config.yaml
d_expert: 160
routed_scale: 1.0
n_groups: 4
head_dim: 64
norm: "rmsnorm"
attn_scale: 0.169
init_std_up: 0.054
beta2: 0.99
warmup_steps: 54
max_seq_len: 1024
train_tokens: 748700000
max_steps: 5713
dataset: "wikipedia_en"
Below are experts of layer 6 (counted from 0) of a mixture-of-experts language model. Rows are named router (the router's row for the expert), up (a neuron's input weights, with its number), down (a neuron's output weights, with its number) and show model dimensions 96-191. Each number is 200 + 40 x the weight over its row's rms, rounded and kept within 0 to 999.
Before each expert's rows: a language model's description of what the expert responds to; "raises" lists some tokens whose logits its average output raises strongly, later layers aside. This comes from a sample of Wikipedia text that the model never trained on.

# expert 33
What it handles: Bare spaces, "in" and single letters, mostly in non-English titles and bibliographies (German, Polish, Hungarian) and before years.
raises: "2", "1", "21", "65"
router,228,276,274,277,189,208,181,242,201,107,222,212,213,213,219,182,242,216,117,173,181,200,168,223,211,210,205,202,246,169,254,187,253,175,163,229,179,207,224,157,235,202,189,216,127,203,208,186,221,208,249,189,225,131,218,227,145,224,202,156,202,192,211,173,182,228,197,127,199,161,124,234,138,203,133,157,141,275,191,192,185,191,247,171,210,184,221,195,191,278,208,167,144,245,233,221
up0,203,149,145,188,196,193,202,213,256,161,223,153,204,215,249,166,183,187,252,205,169,102,244,226,284,169,255,180,223,229,206,222,208,190,160,217,184,196,173,142,156,223,212,219,158,200,234,224,201,193,190,237,234,208,281,155,258,189,256,187,245,164,210,257,131,147,217,223,207,241,192,191,202,169,202,171,257,159,218,207,212,152,282,239,248,218,165,206,233,222,255,225,109,208,282,204
down0,171,238,240,232,172,172,162,259,239,209,198,217,162,317,188,155,190,203,281,135,181,187,138,246,130,146,241,146,195,237,302,123,216,222,189,130,261,178,195,198,208,163,161,206,140,206,173,137,237,229,179,196,156,194,238,267,170,198,223,224,295,212,207,239,157,217,237,163,193,228,192,190,174,262,259,176,122,210,174,223,106,210,249,225,264,222,204,231,121,196,217,212,153,134,261,219
up1,216,214,246,206,229,176,207,236,237,180,148,246,188,189,235,278,187,186,219,246,157,209,131,153,221,271,157,248,132,217,248,160,123,193,150,202,142,192,128,234,218,233,184,160,180,213,165,191,224,264,239,251,249,203,199,217,163,255,188,196,285,180,187,154,243,137,206,181,179,136,106,248,212,191,256,190,205,223,188,174,160,179,146,194,198,150,259,161,164,173,232,211,206,194,271,159
down1,231,226,144,217,221,256,203,180,243,234,182,196,185,197,227,190,230,217,204,175,219,194,241,171,212,184,187,157,214,228,92,214,204,194,236,211,167,227,164,241,213,265,231,203,214,142,204,169,290,241,243,216,245,153,223,189,223,228,184,204,186,238,242,234,107,181,258,173,215,153,222,173,196,143,230,210,176,191,131,261,204,219,201,132,196,213,167,162,122,248,214,201,178,189,274,296
up2,182,194,179,270,149,240,129,228,172,231,255,234,209,225,238,166,218,206,153,152,196,165,243,184,162,196,185,187,236,155,185,160,164,291,218,180,247,217,185,235,191,206,173,229,216,149,179,229,254,169,233,208,232,189,196,196,200,241,210,283,187,201,302,217,206,192,248,221,115,209,164,218,173,200,213,117,235,212,139,163,273,225,270,237,162,232,167,179,178,232,195,170,257,203,262,274
down2,226,198,192,188,189,199,231,189,175,195,154,173,217,182,181,191,203,192,212,267,175,200,153,274,211,211,184,237,171,232,205,246,222,178,199,207,145,212,118,176,250,154,186,104,196,239,220,124,175,198,158,173,174,194,201,189,236,190,253,109,188,135,137,166,215,201,102,238,274,154,248,196,201,269,298,244,200,190,202,236,133,183,181,229,256,212,215,230,149,177,245,210,152,223,145,130
up3,124,189,151,158,203,242,214,237,223,157,179,211,168,228,229,201,119,135,179,204,216,218,191,255,202,155,205,185,209,223,252,193,246,199,205,214,179,219,191,214,201,202,129,190,197,186,251,181,263,314,194,143,178,148,234,216,164,217,222,216,266,148,165,239,161,251,211,168,203,251,170,187,190,196,203,176,169,199,135,220,229,248,207,150,228,221,194,195,253,179,149,205,177,127,177,234
down3,163,268,197,246,201,219,223,292,242,187,216,121,155,223,217,191,206,192,262,205,150,199,148,203,167,150,171,185,208,233,165,234,189,161,147,221,209,239,191,255,243,277,214,183,168,201,231,230,183,295,144,200,198,179,216,210,224,224,266,273,244,246,170,214,208,141,231,211,197,238,224,201,138,271,267,203,227,257,223,181,239,212,193,263,215,157,214,128,178,233,283,272,275,171,203,236
up4,181,207,187,253,189,208,188,240,230,198,172,177,246,188,219,302,218,261,216,205,199,203,154,230,227,206,164,286,234,215,214,254,249,215,170,152,221,132,162,196,211,211,230,150,215,184,195,218,234,236,200,176,148,150,209,174,190,271,250,270,195,145,230,208,196,197,224,142,174,266,203,233,235,235,237,221,274,212,173,168,184,216,260,223,160,150,220,229,194,176,179,227,87,166,103,184
down4,165,210,248,207,199,206,205,171,220,209,188,207,180,239,213,230,159,148,176,213,255,197,212,166,264,218,160,161,215,269,179,122,208,200,211,148,219,164,249,183,226,211,249,211,257,173,246,191,146,223,207,198,218,110,215,229,217,190,117,239,240,213,210,130,189,152,139,190,152,218,230,179,201,233,208,310,201,241,193,278,195,161,125,262,312,218,105,217,199,179,248,195,184,215,129,239
up5,148,172,260,178,117,186,102,130,164,120,222,179,208,191,165,221,137,202,143,135,147,157,190,136,156,190,244,137,189,162,246,187,121,227,158,182,221,194,177,222,247,264,179,135,219,179,161,172,217,184,180,145,247,203,265,204,274,251,282,258,219,268,234,232,222,219,186,233,202,101,194,201,204,262,215,222,170,174,222,82,159,178,239,181,150,222,199,189,165,185,192,185,220,236,226,222
down5,233,227,146,168,245,188,236,197,157,219,153,239,247,172,222,184,169,202,249,262,198,220,232,217,221,225,157,135,241,260,153,238,222,173,158,152,219,181,178,143,270,185,177,162,195,211,249,161,239,187,149,223,182,136,161,212,239,132,229,176,214,184,224,210,149,193,204,203,215,208,276,243,162,206,131,228,130,280,303,205,164,154,177,201,159,227,193,199,185,167,232,182,223,99,129,205
up6,241,163,179,217,191,268,73,229,198,259,210,135,199,235,256,215,166,147,242,195,124,164,209,158,216,160,145,274,259,186,154,223,153,171,232,244,222,214,179,161,240,231,225,212,199,228,202,195,179,219,199,292,233,211,164,223,189,224,202,176,230,185,242,251,188,183,150,253,244,213,172,170,112,162,249,257,207,161,173,136,214,207,170,253,267,256,152,223,195,172,262,241,207,233,197,101
down6,257,211,177,256,189,179,162,230,121,227,207,206,178,205,202,248,282,213,201,215,233,226,220,201,252,186,169,166,254,143,187,215,194,138,152,182,223,223,232,87,313,198,228,207,218,192,176,219,149,210,176,132,260,204,137,268,280,155,203,203,158,152,204,137,252,242,130,271,219,215,149,231,186,228,193,211,238,171,113,243,248,156,132,177,215,223,205,191,193,157,200,152,208,185,225,131
up7,121,276,240,178,265,215,237,192,166,164,150,197,163,215,174,188,240,223,226,201,200,195,196,167,177,261,234,300,191,167,225,244,225,218,217,171,293,199,181,230,256,157,219,222,177,207,247,195,159,204,209,202,245,187,218,197,186,160,264,231,265,182,127,194,226,203,215,159,156,166,224,193,310,215,279,199,165,226,188,303,146,192,236,205,187,188,179,188,256,184,119,220,174,199,215,187
down7,212,191,208,138,205,110,177,299,190,265,211,147,202,169,217,207,202,195,211,214,191,213,208,217,214,156,200,221,200,179,195,252,203,138,160,199,172,158,193,158,192,203,194,226,172,235,220,99,247,184,156,276,176,240,250,217,287,177,257,195,244,175,113,201,207,185,245,290,176,119,181,199,198,300,189,174,136,197,210,98,224,187,237,244,219,205,229,234,163,145,175,179,187,231,243,165
up8,265,157,171,229,144,113,225,192,178,292,221,200,174,293,175,181,224,182,200,183,227,241,153,203,186,248,178,237,208,234,238,216,184,177,198,208,188,236,167,246,246,189,209,229,224,241,195,213,259,242,184,200,174,249,224,248,136,226,158,184,149,221,199,217,257,240,199,313,194,189,218,231,199,179,237,252,177,199,245,159,193,170,220,198,200,198,185,234,151,236,242,246,186,259,214,238
down8,160,262,279,196,98,225,225,194,203,221,196,156,167,219,127,217,191,171,190,172,300,178,161,225,167,165,114,236,207,83,243,217,193,249,216,345,170,220,212,161,235,239,96,190,187,161,166,226,239,233,166,204,138,185,173,211,162,183,243,249,175,150,232,210,185,198,206,257,221,101,169,151,194,235,172,163,185,227,211,176,187,207,157,155,191,220,235,218,192,224,241,191,181,223,194,145
up9,172,190,247,165,184,184,176,161,183,177,194,211,249,208,168,201,169,263,176,155,261,233,198,163,211,189,191,141,206,191,208,283,226,251,241,171,217,132,172,219,161,202,162,246,233,237,167,230,149,229,311,252,169,85,161,208,189,230,248,180,294,140,254,153,158,127,160,188,157,250,216,194,239,230,159,157,131,207,236,216,202,232,231,215,201,218,179,210,173,299,217,213,188,189,205,193
down9,175,179,243,155,194,211,152,185,241,205,230,180,196,201,186,198,145,87,139,204,169,148,228,239,227,171,208,269,235,179,233,217,179,201,121,197,256,169,185,119,245,197,185,166,225,201,232,217,159,180,263,205,75,183,154,186,228,231,199,150,235,248,244,143,283,225,202,199,155,227,219,243,235,279,200,297,177,150,116,197,143,148,176,166,241,169,167,147,218,230,211,195,251,261,220,195
up10,262,198,131,184,242,179,195,231,168,151,182,161,213,171,204,197,189,275,288,158,194,184,187,261,159,176,184,202,169,139,237,183,206,182,143,160,209,147,126,240,199,205,233,211,273,163,178,291,192,226,186,212,98,193,200,224,169,274,226,190,168,255,187,183,175,235,192,221,200,179,234,274,172,177,206,200,138,201,199,158,182,217,111,208,93,182,209,216,211,199,146,232,195,238,176,251
down10,169,235,241,250,196,173,164,179,184,254,153,186,217,193,234,185,191,257,148,278,230,208,230,213,164,161,149,200,245,130,177,193,204,140,156,222,234,160,157,171,223,260,258,220,149,244,124,214,231,222,169,148,258,180,156,272,128,260,148,154,164,164,301,219,204,191,254,175,195,224,172,258,181,199,209,278,188,165,238,185,173,188,159,231,242,175,174,279,218,177,195,205,198,265,184,192
up11,156,205,163,204,251,229,228,202,183,227,143,225,190,241,208,221,226,216,194,191,127,192,157,183,202,216,296,271,208,236,250,214,209,250,195,233,232,176,176,198,200,181,214,215,180,193,230,231,226,214,173,161,124,151,163,172,120,170,211,205,168,305,191,209,214,221,247,231,200,195,192,157,194,236,128,204,232,180,188,180,219,227,218,233,133,177,266,213,234,254,209,190,175,202,217,241
down11,235,161,170,289,218,209,221,256,151,210,170,202,135,143,248,237,134,165,210,183,181,271,199,153,221,233,183,167,223,169,195,99,151,211,239,195,117,200,166,271,187,205,198,252,191,230,214,249,201,161,218,184,166,185,259,284,174,183,145,212,234,210,218,204,220,178,180,187,159,159,283,186,96,181,224,192,106,210,177,298,251,249,269,189,184,179,165,155,140,238,170,189,191,207,167,191
up12,170,212,185,189,212,198,168,273,191,239,161,161,235,218,199,152,175,211,215,206,194,171,243,166,235,170,269,246,101,234,115,216,283,311,180,205,181,232,235,218,228,204,177,224,203,188,233,223,245,123,207,229,195,222,261,182,142,229,148,163,189,125,200,222,127,196,192,196,252,167,218,266,267,220,274,241,187,225,171,180,208,181,132,117,222,191,94,201,217,119,245,243,212,168,202,180
down12,123,153,112,200,179,221,202,164,191,214,158,177,253,190,173,212,173,190,129,219,164,227,207,206,185,143,185,205,162,149,192,258,202,262,225,276,173,164,228,230,163,198,175,269,125,222,229,202,213,219,254,163,211,208,155,197,127,161,124,224,153,121,196,160,161,218,177,217,229,113,181,216,212,171,226,177,256,185,197,197,158,158,212,186,203,128,190,170,236,157,141,226,191,199,257,169
up13,204,162,194,218,179,281,214,194,190,190,231,139,193,292,187,188,170,180,222,177,187,199,195,121,179,180,167,301,267,147,238,239,194,161,145,209,212,172,131,199,201,177,164,147,139,161,215,175,181,171,241,236,242,229,233,121,223,157,196,239,215,177,209,163,198,154,230,258,240,217,152,239,217,92,222,131,224,186,110,199,221,189,212,208,156,259,220,202,256,246,206,245,164,250,193,169
down13,211,238,231,131,159,141,193,203,184,241,257,168,221,188,210,196,179,300,168,206,269,156,186,150,209,238,205,202,303,220,190,189,150,136,123,256,208,211,218,178,167,241,256,157,223,270,249,221,199,159,167,167,228,161,158,169,232,187,129,192,150,236,217,287,161,222,202,223,130,223,174,177,250,220,228,155,200,153,222,237,198,99,274,244,171,241,156,218,124,231,213,221,251,180,240,180
up14,248,157,218,214,183,212,171,158,243,174,251,218,230,234,235,172,155,237,149,103,159,141,174,240,239,143,174,187,165,234,283,265,204,179,217,215,225,238,205,263,184,206,299,208,204,146,275,233,176,221,195,215,222,247,208,247,125,145,220,160,209,204,205,237,144,181,234,226,215,259,116,229,184,230,176,209,231,224,235,192,167,223,214,223,220,188,189,275,221,177,219,199,198,281,207,206
down14,237,173,282,198,254,194,171,148,179,213,177,268,159,164,204,188,232,229,211,209,196,102,194,219,249,132,210,169,160,201,264,191,173,232,187,202,205,152,246,174,187,233,164,230,154,166,286,268,194,126,182,284,250,209,179,282,161,152,205,136,219,215,197,221,165,197,223,183,216,205,242,153,209,292,169,167,185,171,182,188,251,159,203,240,254,197,92,174,235,210,193,209,283,210,252,228
up15,202,128,273,196,187,347,190,260,184,173,160,188,215,250,214,219,133,232,264,230,246,204,163,206,154,139,234,273,225,241,193,230,257,238,230,196,250,153,191,217,216,169,226,198,196,154,142,208,221,180,161,97,172,178,169,237,206,185,288,212,171,169,202,157,209,213,195,226,225,234,218,245,214,288,184,253,230,159,183,146,202,246,141,194,256,235,206,203,180,232,187,165,183,119,263,218
down15,194,219,174,201,184,248,126,203,229,183,150,187,202,183,251,227,159,229,250,298,216,161,187,187,269,211,181,107,263,191,226,158,233,228,180,203,239,157,181,98,232,191,274,214,191,220,123,177,241,190,265,202,285,184,161,182,193,140,191,143,222,224,224,217,190,238,199,180,178,244,188,161,238,143,272,178,262,237,218,210,238,173,261,215,195,161,174,143,227,87,226,208,271,189,269,223
up16,214,144,246,233,211,281,241,254,245,192,266,209,235,318,203,185,205,199,228,176,140,172,172,218,221,222,231,264,213,220,190,232,249,227,216,166,212,245,190,228,209,169,193,217,208,261,204,168,188,169,198,218,174,260,262,177,157,138,256,174,131,268,245,237,210,91,284,212,288,176,229,174,181,183,176,215,259,224,119,159,211,173,244,204,180,239,221,163,253,158,217,204,191,195,220,177
down16,205,173,193,248,233,188,135,189,101,148,213,255,178,169,166,204,247,250,227,188,206,191,189,141,230,255,142,199,174,233,170,107,169,214,199,216,164,206,215,259,256,139,163,203,212,206,158,197,175,206,211,127,206,135,198,191,228,287,219,175,179,211,145,179,203,193,223,208,182,242,242,172,168,154,176,199,240,190,140,179,173,197,289,156,208,204,171,175,202,232,181,184,169,229,183,207
up17,261,214,199,220,196,167,260,262,179,198,177,206,179,260,162,183,245,213,210,154,147,240,151,201,158,240,221,123,159,211,169,240,199,178,176,124,163,186,215,126,239,141,212,182,242,210,185,216,138,213,131,206,218,230,123,170,249,133,184,179,221,139,243,193,208,156,210,213,201,298,183,243,260,245,187,185,155,240,191,257,105,226,217,86,234,172,244,272,210,206,126,169,245,261,236,218
down17,275,103,198,216,171,197,203,175,232,220,223,174,216,130,187,151,166,92,229,149,214,153,178,273,200,191,215,192,140,250,167,175,199,259,190,167,142,200,192,199,125,190,149,223,178,254,239,170,158,235,184,158,211,251,169,201,208,129,157,197,256,208,132,214,269,194,250,193,186,204,140,216,202,195,144,195,225,248,179,230,220,182,267,176,270,186,180,221,217,198,191,177,239,274,244,182
up18,176,248,264,144,229,124,195,277,191,233,178,158,238,229,284,156,141,155,193,180,204,202,225,247,217,205,115,227,183,201,230,231,175,202,246,189,165,206,208,216,161,241,196,199,195,261,232,194,187,96,174,210,284,146,181,242,187,95,256,271,190,260,223,243,149,92,163,176,171,183,156,171,182,178,259,221,196,173,215,193,199,189,162,283,153,171,240,159,171,180,236,235,199,214,205,200
down18,198,215,242,121,243,244,182,241,223,162,234,193,200,201,240,194,203,216,121,274,209,183,230,195,173,175,153,145,224,176,291,203,205,153,233,243,226,148,280,166,239,253,191,227,135,241,135,259,177,176,141,200,230,158,187,230,144,164,233,223,185,252,254,297,156,221,182,222,289,171,207,132,173,160,265,245,214,209,261,191,156,225,211,185,200,124,169,124,191,215,177,222,180,172,163,211
up19,239,204,219,244,165,210,222,208,169,145,146,183,147,192,233,174,250,229,230,209,157,278,154,262,132,165,202,245,175,143,229,197,148,144,169,178,159,243,232,264,158,233,212,238,149,211,169,205,190,199,244,187,135,196,196,211,184,237,209,266,257,204,231,220,259,195,271,173,148,186,252,232,178,278,276,166,195,178,210,167,193,139,148,272,194,192,218,272,215,194,211,190,195,176,110,144
down19,231,242,173,231,196,232,199,108,178,191,197,181,226,177,248,166,228,196,173,282,225,215,256,207,196,168,174,125,185,228,131,149,206,202,223,138,153,198,216,247,219,188,148,270,132,183,274,263,192,112,228,269,152,241,207,113,183,179,274,217,170,150,207,191,164,137,248,285,211,199,171,203,206,243,193,164,195,183,237,170,179,155,241,208,165,217,150,205,235,243,231,104,236,167,184,155
up20,166,213,204,199,176,189,217,232,209,183,201,173,207,271,220,233,177,149,201,249,224,243,187,221,273,136,182,231,165,229,174,223,204,161,253,196,154,168,199,185,127,180,190,204,247,218,244,188,195,121,170,151,245,194,235,127,273,201,211,84,174,124,136,243,165,156,226,133,146,194,217,169,214,209,244,206,162,226,234,201,208,143,250,198,225,213,169,193,226,184,190,157,206,163,259,179
down20,235,237,218,243,264,158,210,175,206,246,192,240,268,200,264,244,186,159,186,166,138,206,209,121,202,229,132,187,217,302,207,225,200,202,243,106,274,198,181,212,183,167,143,210,229,234,221,234,157,213,196,161,238,204,174,267,230,130,190,231,160,209,148,195,173,187,148,163,207,178,207,171,236,218,157,167,153,195,165,245,186,187,201,274,134,271,162,184,286,226,206,98,212,242,262,161
up21,179,154,135,165,239,215,132,213,207,203,206,169,277,172,207,239,189,177,198,231,188,228,189,162,220,181,230,201,177,198,170,264,159,199,190,178,269,216,283,226,192,125,171,177,189,198,230,186,170,169,226,188,180,174,168,120,184,165,171,181,176,214,230,184,187,191,251,192,187,140,210,213,208,302,206,237,127,145,197,164,149,174,218,177,153,216,189,142,210,216,202,216,229,204,224,156
down21,191,220,206,220,135,225,196,253,204,172,161,315,187,297,147,192,113,230,146,150,171,173,300,264,210,159,192,254,128,182,193,224,209,207,207,215,175,154,203,214,267,272,163,195,215,148,192,217,261,187,141,144,245,196,275,233,207,106,145,193,227,141,220,198,158,193,182,229,275,211,174,195,230,147,137,138,188,192,257,195,207,235,180,214,194,130,181,180,202,168,175,226,141,209,224,196
up22,280,228,196,238,185,177,191,212,169,203,216,241,147,184,259,154,147,194,198,169,206,286,215,235,224,211,246,134,230,195,246,211,267,158,159,227,224,175,230,250,206,162,210,213,219,139,219,303,205,189,114,162,220,222,277,177,191,228,200,193,177,240,216,271,164,187,136,226,202,266,230,143,223,283,208,274,192,204,267,171,243,130,168,213,166,164,205,177,196,191,230,142,163,199,219,213
down22,243,237,173,235,138,208,177,152,190,245,147,176,218,219,214,171,238,230,154,151,244,121,240,278,228,133,195,153,209,218,129,188,211,201,252,179,146,265,219,200,154,220,255,92,169,176,175,294,225,241,233,153,172,225,203,167,133,257,230,144,217,187,241,267,230,285,240,211,141,218,193,105,248,118,219,183,250,204,230,155,218,202,249,175,213,222,179,217,156,231,220,230,224,218,278,173
up23,185,195,232,128,239,238,280,240,215,189,177,246,205,227,194,218,216,336,178,202,207,198,185,231,178,104,167,250,192,257,238,232,211,209,192,169,256,212,146,247,183,170,210,203,172,186,202,190,195,198,238,162,237,177,216,142,226,145,238,192,140,197,241,133,227,205,285,195,197,195,167,253,216,189,198,161,215,280,256,200,252,233,188,215,250,247,150,215,219,238,213,210,166,145,210,207
down23,269,206,211,137,252,302,227,186,226,197,192,218,271,167,159,208,209,279,223,203,226,209,100,227,206,190,251,224,231,198,181,289,173,199,205,280,257,209,262,193,202,244,169,151,244,139,193,104,204,158,241,282,222,198,223,162,190,132,230,212,164,169,237,148,158,232,160,199,146,272,158,195,193,146,192,215,212,209,176,208,320,183,193,166,207,183,211,222,216,194,151,246,237,249,158,178
up24,211,212,255,185,142,213,230,212,149,237,152,197,148,161,197,215,201,219,220,206,180,251,251,217,239,181,215,172,257,247,201,203,163,217,194,214,150,201,160,136,254,179,146,153,161,249,253,173,241,226,164,227,185,190,183,156,197,181,220,147,206,199,268,127,254,112,220,205,210,219,134,181,170,223,228,206,86,113,202,190,193,141,197,227,138,182,184,281,235,224,183,227,130,213,189,201
down24,163,213,233,288,186,192,192,172,219,161,211,161,262,203,171,178,241,260,189,220,242,222,185,233,232,217,130,164,244,164,187,191,176,112,248,132,245,181,204,142,253,169,234,202,209,229,226,92,206,190,167,237,221,192,208,227,196,211,182,165,247,176,210,135,170,165,135,241,190,262,141,282,189,231,148,173,192,176,201,152,144,220,259,195,174,307,249,188,241,151,164,199,170,174,159,149
up25,219,195,221,134,203,252,192,191,224,191,199,113,176,196,200,150,139,160,129,197,180,227,239,253,154,294,256,241,222,271,171,207,263,214,210,217,220,157,150,295,165,218,218,222,237,147,214,226,280,204,171,228,282,203,180,152,210,192,162,256,162,231,171,124,131,218,164,201,229,217,231,205,211,153,273,249,188,196,221,245,184,242,191,260,207,166,226,194,181,240,201,258,216,227,210,234
down25,232,257,288,199,214,196,253,202,213,186,226,126,174,196,169,190,188,180,217,190,146,246,167,256,212,145,232,174,200,260,183,271,200,164,221,145,128,275,174,200,176,228,80,172,225,174,227,196,179,180,154,188,198,241,197,114,234,162,233,169,181,219,139,269,136,161,191,195,166,238,276,243,141,283,277,209,215,236,139,221,164,203,273,165,208,140,181,130,181,276,213,229,225,232,213,173
up26,216,174,198,223,192,242,188,209,163,123,179,186,195,235,223,199,213,201,190,177,256,212,180,201,193,167,257,160,133,260,178,300,183,289,225,250,199,179,191,230,211,195,144,200,178,151,187,271,185,230,185,200,176,251,182,225,272,212,222,189,168,242,252,259,186,185,266,221,157,273,220,205,215,171,246,233,238,269,250,255,209,240,197,199,172,206,268,165,189,151,245,239,233,154,143,197
down26,243,212,231,214,212,222,192,231,204,199,189,201,197,314,181,240,159,215,188,274,219,201,237,109,183,265,105,251,156,235,250,254,273,167,255,170,259,300,237,155,158,159,241,251,255,192,186,187,182,211,188,196,150,242,142,187,205,222,213,201,257,184,214,209,237,183,170,213,235,227,200,154,120,167,250,154,162,358,212,248,164,234,134,157,181,207,175,198,190,177,247,216,230,339,153,195
up27,183,183,220,223,174,245,290,188,175,174,242,156,243,219,167,231,243,168,184,289,150,164,149,243,241,247,216,136,166,244,161,199,237,223,266,248,255,255,141,230,261,244,178,212,205,213,121,216,178,137,209,158,234,204,210,177,277,225,168,223,210,246,221,219,161,131,167,217,199,159,175,269,178,216,170,240,231,265,220,109,191,197,238,177,233,233,232,157,224,218,216,176,206,201,230,179
down27,159,230,204,194,234,198,250,161,249,194,241,182,210,144,269,155,234,227,141,318,158,177,177,286,174,202,270,182,180,193,198,191,220,233,201,198,252,181,168,201,177,208,185,217,236,163,183,188,186,205,280,246,178,199,215,157,238,254,233,246,167,236,200,253,185,183,238,229,239,144,203,273,207,195,187,232,189,168,271,181,149,217,222,218,216,233,248,183,174,232,175,186,193,123,200,201
up28,179,184,246,118,177,168,246,188,239,226,210,126,186,188,184,230,156,148,185,204,253,204,254,222,131,177,212,189,255,194,151,252,205,185,193,206,288,205,166,254,256,129,210,210,271,169,223,196,190,110,209,209,133,198,198,188,220,224,265,167,245,262,233,224,257,211,250,237,190,196,231,130,186,172,177,238,182,256,179,191,271,204,204,190,207,154,159,206,188,258,205,227,143,175,242,240
down28,318,115,245,259,166,208,177,177,227,217,197,192,198,188,155,180,126,238,290,178,269,175,235,201,166,290,212,152,161,222,209,188,234,158,199,191,205,206,279,197,188,170,201,173,274,239,118,272,223,239,212,137,242,239,217,139,214,200,254,225,242,222,177,201,170,234,183,168,168,238,157,243,244,165,129,168,165,189,231,183,219,223,205,176,280,239,210,160,169,234,240,198,211,164,267,167
up29,139,201,211,280,143,131,166,226,137,131,209,186,163,228,247,212,211,275,216,195,196,172,160,152,193,168,191,176,151,184,299,239,185,225,272,55,166,185,198,236,249,141,276,277,146,132,225,259,201,129,287,173,253,220,213,192,223,231,243,176,244,203,245,216,185,208,220,223,98,199,225,204,167,206,166,166,257,217,210,228,187,203,139,202,207,192,234,226,179,207,226,250,176,142,215,142
down29,200,200,197,139,179,194,159,239,145,228,199,158,218,222,197,204,179,209,218,220,175,188,201,75,168,181,228,304,196,215,165,178,162,172,200,198,215,168,197,234,187,333,298,121,190,219,171,175,211,183,188,198,180,127,174,262,154,176,243,187,207,203,264,258,191,181,261,199,211,189,184,64,197,261,232,194,244,145,212,142,220,212,127,169,187,185,250,209,96,211,185,217,195,211,230,169
up30,284,213,216,170,199,55,192,209,157,157,257,117,225,205,177,191,181,230,119,136,206,252,189,242,214,152,232,199,222,189,183,213,156,280,259,234,207,259,215,192,233,202,167,239,140,157,152,199,183,264,177,162,254,147,184,218,275,183,250,224,165,206,241,152,184,234,185,269,166,243,194,241,288,199,176,246,224,203,233,154,217,128,192,164,272,223,165,231,180,215,117,195,110,232,157,234
down30,251,227,185,255,224,154,161,247,138,152,256,191,213,126,201,257,105,219,205,166,187,204,152,243,271,197,229,198,171,202,163,154,212,245,244,195,204,274,275,218,189,175,230,256,208,165,148,218,167,157,200,214,268,160,172,252,161,206,158,232,191,199,159,180,249,180,208,247,199,247,222,254,152,151,114,156,124,171,230,153,199,241,227,230,209,210,163,140,189,255,250,129,207,179,176,201
up31,197,165,187,165,177,189,196,217,252,169,212,140,222,242,180,254,247,254,180,187,195,192,209,186,219,231,127,264,181,235,198,198,188,191,218,247,182,189,191,237,187,258,173,207,252,86,190,236,175,215,170,179,183,198,247,208,231,152,198,166,190,163,181,214,318,217,183,281,266,247,127,181,99,209,263,153,243,267,308,200,218,159,230,158,146,192,238,275,220,190,165,207,200,254,178,200
down31,208,188,210,230,228,134,222,182,250,237,206,253,237,179,120,131,259,174,234,229,154,240,206,204,184,112,157,246,160,182,139,192,220,186,207,208,238,130,206,187,263,254,148,197,124,204,134,222,160,205,182,215,240,201,157,155,206,141,223,95,217,205,241,180,210,280,197,254,172,189,258,295,245,265,156,261,172,140,239,173,149,144,245,160,214,162,245,202,159,227,194,179,244,191,216,176
up32,172,188,157,140,197,197,213,207,162,182,205,257,304,171,186,207,205,201,259,174,181,209,262,264,232,225,259,136,246,196,275,197,207,141,222,165,253,233,220,233,221,226,212,193,233,139,246,209,150,190,161,201,169,212,201,210,242,176,106,225,204,156,225,167,173,168,219,171,189,173,236,133,202,188,168,180,79,203,237,230,185,116,279,202,183,237,137,137,218,234,142,221,195,198,214,227
down32,202,320,187,167,231,195,227,203,178,145,223,188,249,236,201,235,193,151,201,207,176,212,174,135,232,160,181,233,213,162,197,178,243,143,192,250,213,60,153,200,173,241,238,252,208,181,174,121,135,170,137,162,212,276,177,205,165,203,206,236,171,142,249,200,129,215,182,179,162,171,138,228,178,152,213,144,269,165,175,248,152,156,202,177,165,211,199,220,181,254,159,235,195,191,235,218
up33,208,198,210,230,250,220,183,201,178,288,248,141,231,201,219,187,196,231,246,243,166,249,271,212,259,153,221,173,179,186,219,265,179,164,166,142,204,184,235,227,222,182,237,231,136,182,241,240,250,214,159,175,214,232,256,228,143,126,250,244,193,241,216,220,247,222,195,184,170,192,154,276,234,197,258,211,234,162,248,222,161,188,209,189,150,263,202,132,173,153,188,158,175,247,163,257
down33,212,219,185,225,266,158,268,220,234,199,183,161,137,198,158,163,245,224,252,183,211,154,208,221,213,193,226,206,212,155,194,228,222,160,251,154,140,226,212,187,242,154,189,112,191,177,291,205,255,205,141,179,176,197,229,163,251,198,255,227,154,179,137,251,207,163,189,214,115,142,195,206,127,206,249,239,248,215,226,233,231,231,150,221,140,276,191,226,279,215,277,232,218,197,199,189
up34,177,196,175,221,192,197,184,235,154,201,158,215,174,255,231,201,156,170,205,267,113,175,134,245,64,201,173,254,218,221,224,125,147,194,227,155,209,191,131,197,242,199,316,203,264,173,212,208,184,233,189,184,190,222,218,133,193,105,270,200,262,155,220,120,176,201,175,169,204,218,177,239,190,202,281,158,154,181,241,214,157,231,127,226,158,258,133,194,268,158,222,198,159,230,201,189
down34,206,190,265,191,154,183,124,264,218,224,166,183,168,222,185,194,151,260,216,304,217,182,203,213,196,181,161,194,249,147,181,182,222,201,294,239,209,181,213,192,133,200,196,179,192,298,144,206,196,261,235,187,194,202,177,153,176,210,152,184,247,220,252,123,166,242,242,191,227,197,127,187,222,206,104,179,185,177,202,205,210,186,187,171,124,260,201,236,245,228,303,198,200,209,181,214
up35,192,258,161,272,120,198,199,220,205,162,192,130,231,276,151,244,170,189,161,156,146,193,204,182,259,173,218,138,242,226,234,208,222,177,223,198,196,224,99,159,192,145,114,228,263,273,238,227,195,214,203,202,201,214,226,186,162,242,144,170,209,211,182,150,181,229,224,256,162,193,195,194,176,207,218,186,194,215,172,205,208,142,182,216,170,208,159,228,208,194,200,208,174,196,222,214
down35,223,131,235,150,184,254,162,194,177,219,183,240,185,151,217,179,227,214,166,225,270,163,251,191,187,200,152,218,111,140,199,153,214,211,218,291,183,256,267,240,194,232,244,200,154,212,158,253,229,197,218,213,208,203,207,208,231,191,249,163,194,223,285,148,183,196,142,162,291,225,258,220,205,163,178,140,256,263,273,242,197,301,192,181,203,178,220,151,187,190,190,282,167,215,134,201